{"n_experts": 16, "d_expert": 816, "normalize_top_k": false, "norm": "layernorm", "norm_place": "pre", "tie_word_embeddings": true, "init_std_o": 0.0246, "init_std_down": 0.0246, "learning_rate": 0.00807, "max_grad_norm": 2.0, "warmup_steps": 200, "final_lr_fraction": 0.05, "max_seq_len": 1024, "train_tokens": 377600000, "max_steps": 5762}
Below are experts of layer 6 (counted from 0) of a mixture-of-experts language model. Rows are named router (the router's row for the expert) and show model dimensions 80-159. Each number is 200 + 20 x the weight over its row's rms, rounded and kept within 0 to 999.
After each expert's rows: a language model's description of what the expert responds to; "raises" lists some tokens whose logits its average output raises strongly, later layers aside. This comes from a sample of Wikipedia text that the model never trained on.

# expert 13
router,186,201,207,178,216,196,178,205,196,196,189,237,186,222,217,185,222,210,207,224,189,205,219,191,197,222,183,196,181,235,208,215,203,193,219,171,216,173,231,145,205,184,177,189,173,215,190,194,169,171,181,248,256,211,179,193,192,193,238,221,185,200,192,169,214,197,218,204,179,179,204,197,191,200,240,202,211,183,203,181
What it handles: Pipe separators, line breaks and small numbers in Markdown tables such as track listings, episode lists and standings.
raises: ".", " |", ",", "'"

# expert 2
router,165,183,229,201,204,222,182,183,191,203,211,199,200,189,202,200,211,207,209,211,217,208,195,180,225,190,196,218,173,218,206,245,176,153,202,181,229,210,204,208,202,216,196,202,208,194,172,157,185,169,175,219,165,216,144,204,221,194,178,201,194,184,212,224,167,210,206,217,169,164,165,178,207,210,208,194,174,189,187,190
What it handles: Past-tense event verbs and their particles in narratives and sports reports, such as began, played, knocked out, died, came out.
raises: " in", " ", " and", " as", " for", ","

# expert 3
router,240,213,218,180,194,169,209,199,209,191,193,194,207,205,209,216,162,189,180,237,204,168,236,170,186,218,186,211,243,201,226,198,207,188,204,223,239,147,225,186,188,202,211,223,206,216,183,170,191,178,200,204,170,224,195,216,208,186,204,197,194,177,213,216,222,212,208,227,192,228,195,199,245,182,184,239,207,234,209,170
What it handles: Adjectives and nouns for colour, size, shape and material in species and object descriptions, such as red, low, elliptic, water, glass.
raises: " he", ",", " she", " and", " d"

# expert 14
router,159,209,180,237,191,207,181,197,232,158,194,222,153,209,170,199,175,202,208,193,220,223,177,187,185,172,209,191,176,182,203,172,205,201,208,169,209,218,203,254,194,208,206,214,211,202,194,214,204,217,214,180,214,206,210,209,220,212,194,212,171,206,207,234,206,196,213,214,215,197,201,235,223,179,216,240,180,192,217,215
What it handles: Nouns naming people's roles, titles, relatives or organizations after the or possessives, such as Secretary, Commander, player, government, son.
raises: ",", " in", " and", " for", ".", " of"

# expert 12
router,175,164,215,194,190,191,209,176,216,177,237,178,197,215,189,208,176,214,194,229,172,156,179,196,227,207,185,208,213,153,219,223,199,184,192,204,189,200,210,205,199,216,191,220,245,204,217,199,216,199,174,180,200,219,178,222,175,159,225,181,180,211,190,217,150,208,177,203,208,177,215,231,211,170,185,214,200,179,189,240
What it handles: Mid-word pieces following a short initial letter, forming stems of common words, such as ey-ew-itness, whit-ew-ashed, sa-fer, ff in buffalo.
raises: " and", ",", "-", ";", ".", ", and"

# expert 11
router,191,221,186,219,203,205,189,191,215,205,195,206,141,184,166,197,175,207,188,193,200,212,190,187,206,168,228,208,201,220,235,221,202,167,192,195,209,197,202,191,216,199,221,211,180,229,181,232,233,203,179,251,228,183,199,184,215,184,242,180,194,221,200,214,170,233,215,213,227,181,197,181,160,208,195,191,243,222,205,201
What it handles: Single capital letters and abbreviations in codes, designations and tables, such as asteroid designations 2004 AU, FIFA, ITA, LLC.
raises: "/", "J", "O", "-", " | ", " ("

# expert 15
router,210,191,199,197,222,257,180,197,197,200,195,151,182,188,193,177,210,220,158,181,182,207,209,220,197,213,178,217,213,179,190,220,189,171,217,226,185,174,247,228,188,198,193,200,213,185,179,196,191,200,207,206,204,220,201,210,165,212,214,183,237,212,204,182,235,218,170,185,197,211,216,224,181,194,207,178,180,173,236,240
What it handles: Consonant pieces and capital initials inside German, Dutch and other European proper names, such as Eintracht, Zaltbommel, Maschinenbau, Wageningen.
raises: "od", "ed", "est", "ant", "am"

# expert 9
router,180,210,180,177,180,232,250,189,200,201,195,185,223,237,175,206,217,209,172,216,167,230,203,196,208,226,173,214,182,195,184,190,198,194,206,159,189,193,221,221,204,177,206,194,171,218,167,191,233,190,247,224,209,236,199,191,192,185,211,215,197,174,179,201,198,199,172,200,195,189,184,210,202,212,209,208,196,190,226,191
What it handles: Bytes of non-Latin scripts (Chinese, Greek, Cyrillic, Thai) and name introductions such as (born, quotes, and accented letters in foreign names.
raises: " ", "1", "-", "2", "R", "19"

# expert 8
router,200,205,194,180,190,224,198,185,253,199,206,211,178,223,195,162,227,213,191,205,173,178,188,205,218,179,199,222,212,210,206,184,172,205,236,215,192,206,186,191,193,190,201,223,220,224,187,208,223,207,217,191,215,203,203,202,176,195,197,176,174,130,170,218,204,208,192,211,172,207,173,215,191,177,250,230,179,183,236,209
What it handles: Initial syllables and fragments of South Asian, Azerbaijani and similar names and terms, such as Se-jal, Be-kar, P-akistan, G-yan.
raises: "an", "i", "ag"

# expert 4
router,205,167,246,182,183,192,221,183,226,216,211,173,205,215,191,198,220,220,215,235,203,243,237,191,212,219,155,254,182,218,208,171,212,184,222,198,247,188,184,211,217,185,231,194,147,191,180,202,205,194,176,216,220,208,198,223,238,190,210,203,164,187,202,186,197,207,163,204,194,220,203,209,195,187,203,227,194,219,210,228
What it handles: Pipe characters closing table header rows, == heading markers, and sentence-final periods or line breaks ending table rows or paragraphs.
raises: "\n", "- The", "\n\n", "- Born:", "=", "- Born: "

# expert 7
router,190,165,218,182,205,225,193,187,231,184,183,220,191,208,170,188,217,183,215,205,195,201,195,191,189,201,195,198,168,205,206,208,197,203,212,175,220,206,196,194,214,231,235,218,175,206,182,213,228,215,228,205,216,196,203,203,213,186,235,220,181,213,222,190,180,212,190,192,205,196,195,223,179,214,218,232,182,216,234,233
What it handles: City, state, street and university names and name pieces after in, of or at, such as New York, London, -ville, Washington.
raises: " and", ",", " for"